From a checkpoint of a small mixture-of-experts model trained on Wikipedia.
Experts: 3 picks a token, a softmax router, a shared expert of 64 neurons.
Below are experts of layer 3 (counted from 0) of a mixture-of-experts language model. Rows are named down (a neuron's output weights, with its number) and show model dimensions 0-95. Each number is 500 + 40 x the weight over its row's rms, rounded and kept within 0 to 999. Numbers have three digits each.
Before each expert's rows: "raises" lists some tokens whose logits its average output raises strongly, later layers aside. This comes from a sample of Wikipedia text that the model never trained on.

# expert 118
raises: "self", "gl", "enth", "ees"
down0:481510527434500548502560500434494612548484539504430565562481530499477511451543529551499499501338498448507536504432527556499496472470490507525491566521493443493541568493491532474458506510504506499491479500497482480519405588520526501486581419484495498503455463493483510467511500523496520499
down1:538447535640536482501427534493518486510500513546479523587456546489442533505522443465591495437482552512490511508530479520468501464434583500491460540554516522497542503576488485516526483514490463429521504509523427498501505504441520527478479471519465435475484519475500537609503487446553462526
down2:491487514474498450535516475487489543471503591498547510489495555584505537500413515432511541485494508441524441456555537505503427486509511486503497519665563491492500521511499471485574572544464517534516488495460542470493401437438539500426464502509513510485529495506503510494426487532483479501
down3:481457459503547500606501500449507503454460617537531455466462485518507483434480444602457545510519512501497515530520472449498497515463450442464473498471562515499499533532416540515472506460591495496453470416505455488500437575481486488538508567543533501463508486490525491515476485497503405501
down4:540516437555520503545496491547455565506466580528497547523479611488462485492493496462464485550499509428471503460507544502511521540498508541458461440468488480510494574550457504506487503404550541489491485493546545558511481561495529527450434460511481543553580584503499425506409480501515501536
down5:608482514530575418495487503499468625505491495509501454530603449488503486583502520476523514393554512511517561504507579491486476442513500601473485451489479528558550501510519492513532487528498403506448458474491450527526502486508500423511491500504489502517499502496496486463489542505468445479
down6:473476438536472405521476502493547513480520454486490572552503614473468516470528502474483436523497541546518490552513505475499420605485572487482453460509514502478503505492484493491488527520408563487521412494499521500455492457490508492590433495468494422515477496490540519494442404468486501457

# expert 45
raises: " a", " ", " the"
down0:500507387524492482486528506472489501564609462564531501453486425470501519508515527480414480487462490557513501503484491482470487562556490544500570523464452371500494528485425572436478457509492500500444522492581487468495499499489583575464577537515488486544500499509481498522501507518501503499
down1:455510400492505520495500501499502553506508510521436517495451500390632443527402440496505502466441503560487513455457494471479510437505528521425494501460491550418501446503532508539471498479512478461451507512500507511494499499489500496558518501498409527497543463574525468415503486477573499486
down2:519493499504488420618501502531495480514503547496428502496500406488523496501438497481495498556420529496467469502500459503487577447484496501503476531515558558504499507397576514501520438534501493528509492508499591524536507516474487476475499503493574512425427534549499525503517518476552367513
down3:479502484498490494457514483520510500520521539485453519498488505462438531564548455455599512435509526563477527430546453527519520502496521493526534468483524629400494486439484566555493500499509498440477502502498471513452501512479562561522511491568584462517520495534495597598500502487544459478
down4:485514501504457522453538482496545521487510497420498494537396491554480492500499553488486583456472573521460468491474498597528510509473503440562414586543617494498495495498501368506503452477497461499486542493489455549483446504491502447561522466504509462499511551510473476516497519461523515445
down5:524490482531487475497515514465484506579507480495493488570476490503507434559500485521527496505502590506504455492489498523491508479496560484591515543526468530520519571519500491504466587511498501489468502560501506412388441505593431422490482500531541476500485515497477535519518667494490482475
down6:534435497490489476501524512462519497503506507527534512527529535414472511501503478496510530495566568500505514528511497509460493484434562527530511476520523565503562526498433491428494587497510409432502596499510503510501406485539465436381509505500564479500539532486405528514545521572499522451

# expert 120
raises: "\n", " and", "/", " |", ";", " as"
down0:498490513517481504551533483506492523501443505487520432500496538580454479500446487515487469514494658500540461482497613529479498509483583490500450507508498527469514549496469500492526514513505509610463499559504590487557529500503455432497489479557466503578506504487516421594519547502499513492
down1:481419515511515517461500637460498559527541478574455465436498486503503539502607473488492509504508507508469483513520528535529502494502507512507469503485508460506508445524343433511531597477424468494473465474570513487478500500484464497475581446549492508505533525496499500426505477490496461496
down2:504515488575498544500516403454475477540506526502511551512558508506540519472492501465561483487505495589494500460479513471485498498514564539494557452487614524516509447580509528513505416502569540496500503466519504460494492469474515471576472512435496509528431463511502503625575516479504597499
down3:510536528498535503576471580527481500516456489511466520537463507464435438490504503571597482495529497538509499541485510502488501489532574479515495526499493540499515497359554578543476498492477480498498417475613534591521451474469498502470504505510527506451504510539443506497499495449436424451
down4:472513493514528497517509483490443504500501512516441484442495531560510500510534426497379521527464579548451499499432479510549508424489466501495499602475490472500499472624460499508510500488533500454509506548487518440518506462494490504500555497547469491500503574497590461480440518394439470549
down5:498498504519574494556581513498384455405487506503500543470499493490472490518503542520494500509390401522487498496400494520420499499499506505502495464498501628488457492470511537486432423511510481505472474500500451518504530495483479535489551503468513480455493498495508537502535519421488481396
down6:522492461512503616547524451479536564562438505497495534529468537506504525470558502503510459496589543455518503547504475441507501523495481525480500506499478512499495499506404421497443495494490535350446434482493477502500476519499487478493468522446380510506499499494527575493498440458515557493

# expert 188
raises: ".", "/", "\n"
down0:513565521431515478498479541459493510514530482526520467486501486475449497433470423532518495511500508502520502480425466412507550507564498475504532522494494497375524531477513609554502461488540508494493571507498510512494441493498460466635541459513472492432500459497492507508474434510540475604
down1:530502495507560524496510488518485534458531508489503511537487441490444487490521522472502491503503418548509477525494511482505543535537518495422391503524519468552482503515467491443501603556464588536465527439491519487520485464524392597431507475521501522605501467448497535406518503454492500456
down2:506507511507526499435473353488528469459511522468489509504427477491472449499438487501502567588503514477469596583480496467487454527505544475493465483506510448502493510550556476614497471562506506494503486481434479438518458561542490443501471596502537523474481504486506460556458518499513488539
down3:507546482573497490513557499510518472501625480502441500527382513541501539519437507510506523533476505471491518513483514519456508505513417528530389544488524475500501504425491498505432499500468442505503489559433489450361536454485494478468447510508501432517560508532500499489495503430527504505
down4:496444498471587524447555530573506513520487504501500524559494405459470457504506562383513464513393439604485491564504506500433496491498509511503570557497511497458520483538534474508500394499501567500513514504510493467567503516477503564496506527523520500557501500420508518517531497537493499461
down5:478492523497499473569485504439458466516511507487430499538557538580565512473420505477497506498499504501498524420532605501508483509558514497479498488471429504512519517514542492505491493527462463513494489500443516494453373444515528507551495594492544430571467457523569496487495485517558457598
down6:557539496486505471520417523486501517425476502502513611492531489554433472500471528532497497520498519504503515500488497475477507481459445532492517522499495503470506537491656502647508385507482482445471409557469525536556489491494498560498500508463495467526463499461554503488512492481458489478

# expert 106
raises: "it", "-", "\n"
down0:512496524493497506514500601496551505501481497468488468502507503476479579492481486503565453473527484484514498470569576505427504485422399566543496536485578521505461502458451486562554530501462505474493538539498474453468513465495446505500490529445487399517453482490495516541528379486462596491
down1:479529490500509456477489487452485473440478480518461525472537480496509461570510496520519504494532513512457540482492475532480502500447502542497498520427561599568528414528524432584473503492488462492493489502409452520498524511495529377597553469503487501508544467501479494591618506474457494496
down2:508418484492500506374502488564547515505500468533490470475442471529504503487508514505538516589440495499524513481585541517551492495498494525482507500434412441481496414455531443440503517550532500516447485500500489492489460502473507406484496479526547523496522485457471521521494500483505539340
down3:513518551423501507474503518523420479500505496510472532486485488501435555447466402520486452496480503494570517443582518541529445535497489455502534522497620473438500479493496498511553499455428497513507499498490512504451488580506495514561476584467453493494442444520472499510599528579502432501
down4:503488490539570532521500515519507499545507508482470508505501485421447471501505494435493499496489525518577441505503504415486498474619504454581470494446503473481481462464494482533558464500468494498502453507506499493530452424452438500462416506495505458495418517477506404500372439479531479438
down5:542498499488544503515523532522493549504508428500556534548463403500535552510548500481481489493451443568517498449504493494494433481533501481497537543460495484423464490559499504509487571502524468497495410468500544567548497519546482513541597466503590390580471510491495470408489484506501458519
down6:502480528462473484424480510617501488562500545516536486505497504497509463489529539439537527507501475475560505503467575554464490428528520505495508477500476458436494467525526508503487549562475506461455589459419478492493436482499516395513501491494506497467498421606595493541549498495504433473

# expert 121
raises: "\n", ";", " and", ".", ",", "/"
down0:531514518501499396515468556484567504573490463506439498481526539530492459531538496507481566548483467448553503584469480455550475505407531491490411475424490471506562502550533512457500488505478614481454500506465499543453521538408470518449494428468496497537511498500515490512528502488570452496
down1:405499512499451523496500486493456571493533499584528499490414481498390503548532537545490543478500420486518512440493459545473496503494507520475463510415484539520499430523480538498515476497517501499519580529506467470549501459537532544441503460523509623481498546431500510493617486481497516493
down2:513589469490596454501484502535487508509505489526465509471576521567506492441507550491454501467493502456546494516455565501493500473533548499511492525462442515522490473593488581499433444501375413465504465526544510567507482508479454535455468520456545498594571505503503508504483457517496456505
down3:454407488574502433505475510509430488496461484492502503522526502499460502467496506501386519471564485522520512502518498543425503526511497479473572459536531447493514491487492525504539496381470478487514505648479501501507513488555544434502453506440493489507448547593516515481515482420522464504
down4:516504501498520516567572532494534489481514452456422525482494592542451514499480481486500528516551587522479455545410499482488479464523528486495489442481504369520505584506508528382490575493496506529526483470503584539569505558503536509541522473486512488569501490515476493525464498511508569480
down5:546491500469515491416507508445505400494510460509478480547468471476513520503537617435511485519501466567479444526537460649446519518499499436475578524498514510518385545479498439481497493526494489574478516509535545500501540506515555500477528509451493499501461512478520587503522508524503495533
down6:594513499522477553510489458547488509546498446480510512459499523515454498651506504506445484542449481499427515501471532526472495510474549522489516494463501500484499546533569508485468466555489584514506580540442484509515528579513538429495511500476509482537495509498495490492629412486584505506

# expert 70
raises: "ters", "ter", "ter,", "clud", " season."
down0:415572498516514501546510539502499493484395524417497570478597493511484477511539487499468512528500459527567496490489501474502471551518491510493567440495492378528481449464593513464489509457440499493498542480569491536455491461516453483449517478499467406475499473488540496444498488499418542503
down1:505522568478556512502499513452497504473498507500487498470475521498519492490493456485533508493504494497548537501453509500500453412498515501455510522554502494481560565495501585521487418506507500518498484540507475488381476489491484475421667525554436495563463605471475521529499438509530445553
down2:439537455456489558511481498447443455555533468543479432529454518577521486526485493498497497496505485458534415518537490518454523493488529492521460537601433503423524530504485512524505499546639492502507524524483494511517494498576493521497500520504522420510443437420438499558460494476533540565
down3:478446491466498568490501560572514587582503467496411490583439509496446514516492444523573521505495521508516522477500488576533480497523513500479506494515503506564449544464449532488501417531515482549494587529538578514532463564515485560520495487453513509562590524493525540449526498473438509476
down4:455439526506473509481485448501441497500517508503461495482541435539476500468486491490520555508589512489490495433498443471493577455440534493417575488422509480467569500503524372502516588546412487499497482570480433514462457585542453495493506531525502520505507471503499492503501511527564483466
down5:553498462422432525500502502497408500497455512499541470474495500526473403584439530501530492493542519498521464514483588510438539487570499528468590499537586594459512473501546468542497499490507529500480430430520482482497504451503499504483496513518467511499516583496454478430556548457554515530
down6:426478537578497539434507491520459457513441553496507578465394503564487512540499516508554477520544548452448482503586498499503518523507517458500458498507483480476543382538518446529499497474428469483507497523475496479512446513521473597493512505547486431500550499485500413524436479508483456556

# expert 26
raises: "ector", "aper", "ter", "ource", "over", "tern"
down0:492470467499585471511433498497518579543484497515454441522551530558488450531418531512472544483575493521494510528485552495525525488500529564471506499590519524553507530446462568548491463534545552537540510506511426522510497502472519387435497484524518505521529492504451468459393519568528471532
down1:493494522512476506509507525543502598514510515538511543498440491445478465401541484551492480508477576489458512535497501513465470492527495545512512502531494492493513578546517596420424500591484465429490395494513398453508492535502557498486461497481452465479474475425510512582521505492506502552
down2:476543529526466561483532443537494458494503481537494540498487506471597569466502516484535510517413508502486513462551483491418492507493497495490486514531495473506497521524631461514475530504447543541489501523469482584505571507473501478551499504498550481372487497549519439551606520447537471555
down3:499479495544498471490459405519474455447527525453385506512512514503490494464460498534481518579391479495517500506520492390532375505499504497467490495494506463516458574494475549482490544467510494467519416506512536497498498494525514445523535466479520524496549501503539511472501560525586606488
down4:540510501496490520581499499491451506479506509578495490501638486507561494473456421429439502493506491548506530478496480543501462501486426452487528457504488489439522497506450511510561418484420463507513481527520466441479525514469467524438455548456496499514500502494498365568448533541500544497
down5:502489472415557496488476445505477516433532476513570489479498498406501495490555571533446501533519441581493498465520537483528479474496517470410509532559521478475416512545509501543558491500476503519493568484490517491476478465498513500464502546464504510359521464483462474431579522487504498593
down6:487478524509532548495442482503401501456604513489518489497499495482485529461533467500595520607513455500528493498498477354456488511533475524546513502508493497502518554517492498454529613481493534513473520450491477489602402446532520509504446511479540473517493494471499568477469468504498503515

# expert 157
raises: "man", "or", "y", "el", "ess", "is"
down0:507518477481527417479538460456525407495470520523549454559545518529501457558471516491516507437500470556444456500486518518507505428506498520497456596399473461489506511508405502465491511493558508550492412470468492508569499428543496440492432535509520487523505491521510432496475508416507499569
down1:460470435501503493509480485498500489566411454430509522512541509507543530404493523484521506493510408485512447498461507545507497495501508513381544499456463475438499620536471500489516520522476513467524454495494503504462342544521461527598483505468492503523499464487497533498484492500559495504
down2:504470490472511497611523493498539512477467468492464468496586462504495473535495541473461472626529615493547485515507456503529512502512481505524501501535492571514424461578463449508469502520499504502529477497527492526558582578497460500607502520542457496503517502504410500501578500475553485489
down3:498502544493490482544471491502500534496507498496431520448506504499443497413505433514494460549582496488531436473498490505606480533514527500465490482470550508451533512512520503467447502481580499601427538473498493507473510508459487394604500501472500442532588501508542499504493510499447499385
down4:462505536602539519487487504592489500542494437509489496493526581499530504445519447514588507500547574513492508506503503505487525475514514505493445513500567558467491475508404563557459456461539605482500531501501506437487502524480472490496380494493454502630498489488503503519525498451494506500
down5:542475489526448500446502510474551426433496494387503369477443517495509479479502617550536496511512570502500509500509482482517489449447518441498483537491427445529612454479503499505570519497530514457475475493528454452412525504460466495530509507491479500502453482514475493507501496517518486573
down6:537493500486495495501501501498544511495528498471505524587469512488497483503527466480494511500559490504507581500509406491500494493509409461489399499500626441489476467490480491495500508494540457469519492444422538522484404497450430510502372395583495510518499474515501521481496473492568499493

# expert 115
raises: " |", ")", "/", " and"
down0:577458511558493479523459519517498537508522494466454491451497484549476497533497518516578458491438535499504443501522596573517484502498502490517506498533503465488501493514497509421504542526480598573388499436487549603506508402508473533467500507567558484507578554493489504494471471491509499424
down1:471507499474586502495480499502451457518471533466518520575471530525506559443450495480538451449517449506467491498470500464570563561532499502498464502513432480416476515431435498511474550479495500484486500500498513523501420383494525483507477519409539493532506482499547458500378471483601497494
down2:480504518489518474452511562487565509485460504502489551499531530535527503490509569501630502503575678501504540499500560527499532507465548545525485500477506474502492441503538472578512518524527537492457513502436532533501522470516594504494521505505519510550497464506474461498534615446513487492
down3:412520493477529528628545540518500517497502561514509492499515525543550487474500474602519499481599534488451483454501514472530501501510591494544499433510391472499484515488537576474499499466500501441493505595483509490494462511507515498594495487406521513526454502498521486549456523557510502473
down4:489637500454488498471454512553499494495522498508500471527484492501381431587494503483521499501576577503578539500529497523444499529595493373488508500509545522473500501437503516525498507502460469498552482500494511572489516518520503425496482498500526476514467501517524520482492481558499389483
down5:509507451497634527541509511459526540541494502513514469489506506496505506429465508533484492501437497513435507596444430488504467505564530500502510541446523580454502532501537510491502459522568645531490557487478450499495496500503559500489502532606441527498460521513521538494555556471492521497
down6:495547516493520471495510503489504420488503502425396563508508485502502504489606541496505479488384544465488460504501412534499479521471556517498527520537500483557498472505524497475560505555480532503500447489571494493503548498415518499507477507504515499462496503471609413493500498583488448597

# expert 55
raises: "ped", "tained", "stit", "pt", "ept"
down0:465580477492440556492527379516507567475502566492459452506541501506531438493383517512504507469457422488481458545502470467505502509537500590495493530553503480486502509503559473478504520482517503518499509556493488500495419501493482573505526498418500554482504500515474527387485404515482527459
down1:457523518497511529509544527514445514502543527580501490504483568588480490507463500498532434483479449508533554507424489555610506520482521522451518518492499557450500546558488471500618490504535501564485493476499521495508554499542488477566498503422487535476497526472476490366429485508521489568
down2:612500514501313513487488531501497494490487487578529556539538496532516495486571534524494500552499557476575496517493549517483475536527554489528501500507516517487495545552487487557510561500494481501509443473512491492477499502526486624463502506607507477491553469485477482495424494519497501459
down3:528512475494520527490474503512493472493516512563513479503476644522499454481453494543493493433540549524509488503523446488529506539504474537468537504473469506512440476443481561497497500479477463460496506500553433499397542485580477542469495551510448433560379551547507387527480500462509523503
down4:436476503477501503483518449479467484478478438534535491525463452447504498521505480484451546537408445471494533495506529492536550515414487487484518561476490489560500495468515464521589499560456510508504454498511493569511534460494468401494551544493491558510409453384506515519514396459443514474
down5:531511504473529515636480500522510467467510474509517492541570480425508509465506516508516478542496478561539471462489486485521531486502515511559556525500490495565488502464499468589475509539536422502499410508485548416516511504483490609551500625542541455459495536501447517559536531503452516478
down6:492506464502527484489543424499565496519476495603433553499510503488454502503470594480488499485526565590556487505557518491493490523514444517530508451504498510516486474549601441542522517495492504505524521484541569537482528494521543436475385511493503563508508480472446467548493518398454516433

# expert 170
raises: " and", " to", " for", "–", " from"
down0:493506584473497508449539485588568480452492495501490483506508508484484525495522550505537513492463502506476571505505426448469499508581429500437451541482438497534507496406493485557525522538547547500513474384488431584481478532484461488493474506491498532406490510524517486546507470436500497401
down1:459500483547567499426505475518513377495530611485511476478585501494491459505524493534490494567502508406512503479455455478485440458392538563501503537519477422470501498496519494514489509466526498491597580512505608477503549532513551492532514527522491514508518490511516426486514492513501486520
down2:470444504512569519483529490489532480492519408527480490589468456513517500428433429549494502485540530500522484498519482506482545366541492416499499550466525500493621467481599451523535503495493491449522524482485521540490400528441501424544506514510501505499530500468476496494496492448471485504
down3:379514543506494498538465511445450506472441498503504555501499501586487452508504479450506440485488569498510508508431577477479491491490494516586547575509500501470439496499550533552556458540456625486528468469499502503483408508519515498490483506535484574499461543497504534590488501468463544500
down4:462492471502450525553483448502601488490549505540494411479476544483509500533510497498484519526446491501481527521471473545570500434515507463507504476479534482515499607498482484436545540470495394574537505498472542575499481545506505515432580488490490465421490486501463490454592513462555528422
down5:448505573479489509458524484471444514479498496529459470462511509518485458498430537496504520522476503500563393500461558497491508443499468508500474509468498427365636405493536497492514502507505497556473469495551530523525487443525527501504540491481518499525476509563491485451483593505560513425
down6:569479469500450522494511499557498504499515518504497479510457510564500451523472503474509429540555519514627574508508530542486473507507480516489501466616440524499516495490561509489496523479508517466513500528422505471495512465548450462501497537447506487492498393578481392521501527422411492553

# expert 175
raises: "er", ".", "St", "-"
down0:551500494533507593437501502587502429511534492444552514557473632422499477526451538502497470514449491489555534512518499497462463484476544386484529510476548468507533513486454553491512475509485498530496447488401536538492560447534520506511495519516479466557496478484486495391500502514479519465
down1:500477488512537534511503647495323528577513508480450499569494553473505517494447487490517540471447554497445408547470489491532485546544474517439507501506491491487519500509554498490471514512517484499539442477504513488505444510460501471516502588437515539485509517492525520507448483473569536503
down2:526503506462489472554495404487508548524362501405484511497477458510518466499499499506483533497491450499548555550491462585535499526532466618466526443497498488490462504462492515510407502501480569426503514454503561525505588517477527484494496529491542421491465524488511570493511448485501501533
down3:504483466544503465501503498468500495545506528503544505567435483497460505503525578501507493497524613532535450510507558388485514503550408470411550424487486454512503446494421495500507497509475544414479507574416491507541431498511508590523512566513495504545508490496520497464533519541521485475
down4:404501539494511435517550532499656502512492503533527490501479502505532515564518517479499520516483450502500484515501460514502507503501445507514500450483502452524510582521478518481482507527494581486550534552570520469398496438489514502532504446588605523520540439495492514548555507514500509409
down5:523585479509515412505368392534531504573480513494484512496504501398472485489499549497505441414523531458588467493466473501482457518505501424520518444502478563498482520484511482502445489489482418497487494568444511481561484488494508508547496507489493540561458560513497498477500505561462496470
down6:501465472516448452505508511417426502530506503500401493489500454531502525559548500484535511487601497426499500502504521498509456475535509505475582398469550478538570540476489503507545481469514570466551467532467505478512504502526486498551411502495516435500438499429592444437438487512495511517

# expert 190
raises: "hest", " average", "ulated"
down0:512516473449530436424496394489527518498453483513500440496532500524444495467484511573554476508533441506543480445558444532520578482481457492461506516533484598470517502492474508557518509522502538527514500575508424479498421455500535511459518500517506597549463463572574564486530497482505501449
down1:455491418483402517511504507540492507495484516493543489499498486499500505527546362542449544550505469459485409453515494502486528540509478499476505439498497500540477516504445452531549542496540508578634530492445535445508528508464517495533468503490422492473489609496498466489496497480533446542
down2:511577491517467486521437445491474446434502537474463561526504523492536500487495535444521538430510436497532585556495611416398503523504536520611550595447478478469484496497474536505512487513525496452480502445500484517521487485445477527488484502470578473525537521479498494549502463524495468544
down3:506490540486496512399513503531515516428510511520399537515484472537566571514500492417519563440510531489480403525498516480517487461451485516360476490497450488483482506510463454483577530528552513437555548507497503494435425506526556478538420525512499548490519505514497452506530527518501474521
down4:500468506551460503497529393482470428491488472515436490501542472512559556523481470524528508478540536470556502500560480498484515477513589519556514464497508484520587499461513439482441502600429494524502525489414478515468472498450503420504542480492457485506565441507620472501447492503485558496
down5:507474476471511440455494521417529557449529527502486491507566482481550468477495498501532522449443347581469465558500509462501576493490486536568498555419437445468506502521486536512443516476472493452513577533545462463444419479450466518522520522506510436501491499516509498468513515547528515485
down6:488503517501404489494493452495493488494492489500454488593493474513543494579622551528511544475480441506582528616487529492566505474582543484503511463479508508511465473508473457457526482497574497520431513515511483414526453456437529503546523473536511499528503523453456473532502484498451583530

# expert 23
raises: "ulture", "other", "ography==", "fter", "usic"
down0:420500510502603484530445487521550488480499550501508499492503469509491499503455458386532407449588500498448510476522622403520507481437480506541548479446490485468489516401552460502459458480521441490523495529542528494500536484509466500508505500467512556492522522461506481467464458574493508493
down1:508494486504448510491442495522491492588473438462484570504472492523481506512617544483493541443506558599510536549453506553550465502464405494467514460573515443503533468506493482529420524464500448535494538490509529470491533504507480497449514502485554480488489556534440528598498578498465509439
down2:521523556489522447498498494493531495499495543506516480569485449475474488520487468497529477522500470448628435437492499560487444501551516484504632507533491504515564520480469452458551481511508492480501541400544522536518564473556493476508501502382494487496514524534509515396460557524535473518
down3:532472494525487460496594530475504498560498398491540510536500499517483470501498497462472511546415500529538493527496434545498460452510476494524471525529496489543473494471489471528473430503545360477527528547498428541564499501521493538504471513488495465566550476541558473474536418572582423503
down4:463549491522510550420569476485488485476494496512400546484501527514449537479515455506556497469491522525513493516487594504494496531492495508489498448592612578481511485509509436448482522438519491484513505525521470476548471527492533519538483446417509507626509493513565453536488504420497526562
down5:439560486532488488504503399454516512526594537514480498495425481416504514500520551485529571531522493463492515489489502446511521529588486497570501512551501500495529465427476539502494522572498488473506482469585423586560486570484526536524536507477506496564464501543498516543526613481498477515
down6:453496501480473549500496573525471469501550482529518471497435489512556522418488408531557471522473543492512503496436405574495471526499465506550504420503546589556435480507441507488522508481511494446525417453512448524569553490499465502524469513457505527415506538490437492478507479477568452481

# expert 64
raises: " century.", "ey,", "er.", "erb", "ism,"
down0:492464456486589493447492502443541442511509504542630558572513499501514500510504511465510531493481495458505505522451540416561489478417582508513565499544495489498466482506547493493503523470487500495535507454501512477532451454506529439494504509576497530487394491500485419519503558548531602503
down1:442501483441545390509507530445523510499469445561584465440493527400508570487469511495500448508569503529523509520498526498508500486489447460505504506499563502445523512499505523523511483529505515499411457488517519528499414505540481506515505497396586542502500457473503491502395461500442499420
down2:492552521493542493487498525555486626544525477488544566497507527601497532496520487504510546574571488549450535483555558495454520512513509471508482497393514447539526428540523502498482482489427461501562541432513494521493494505508605500509500539577452465502511507491471495495490500460462474416
down3:516470616515548529497512504544508555538532440468514474480522506497522389452501475539477544509464484500498523502494455573448379482438458483482500460508497450536550609488502528515462499496494583503549580516525516505503568481529450452467521493485503496496487590487448497448491513522532527512
down4:495491475506519475407389498555489465488498521489501450490497501470447445419442430520516564538435513495466451498535498475526590520523500495467498422492506509523516585504528465515494499471452463520468497498454457500427522416531478499486562527514540463483532505532559368491532470506492501478
down5:503437430472553495557492502514513544518455515439520505520458471501514513582530524464500482486538513455498498509464499487485482471532539485314482504504540495476471525546506509485466525492483509482407440459489510528498555461574482535496482441481507498487502495507524449395416470427542539477
down6:503487503413518485474446639442507426454483496526514396457436465510520519501501476489487501496482546510527487462449489524603485577473567531492495432505475513500446476492443474514519492549532497443484450545509492493518510486494498493508439464520441503504514586491504388503493486559497519502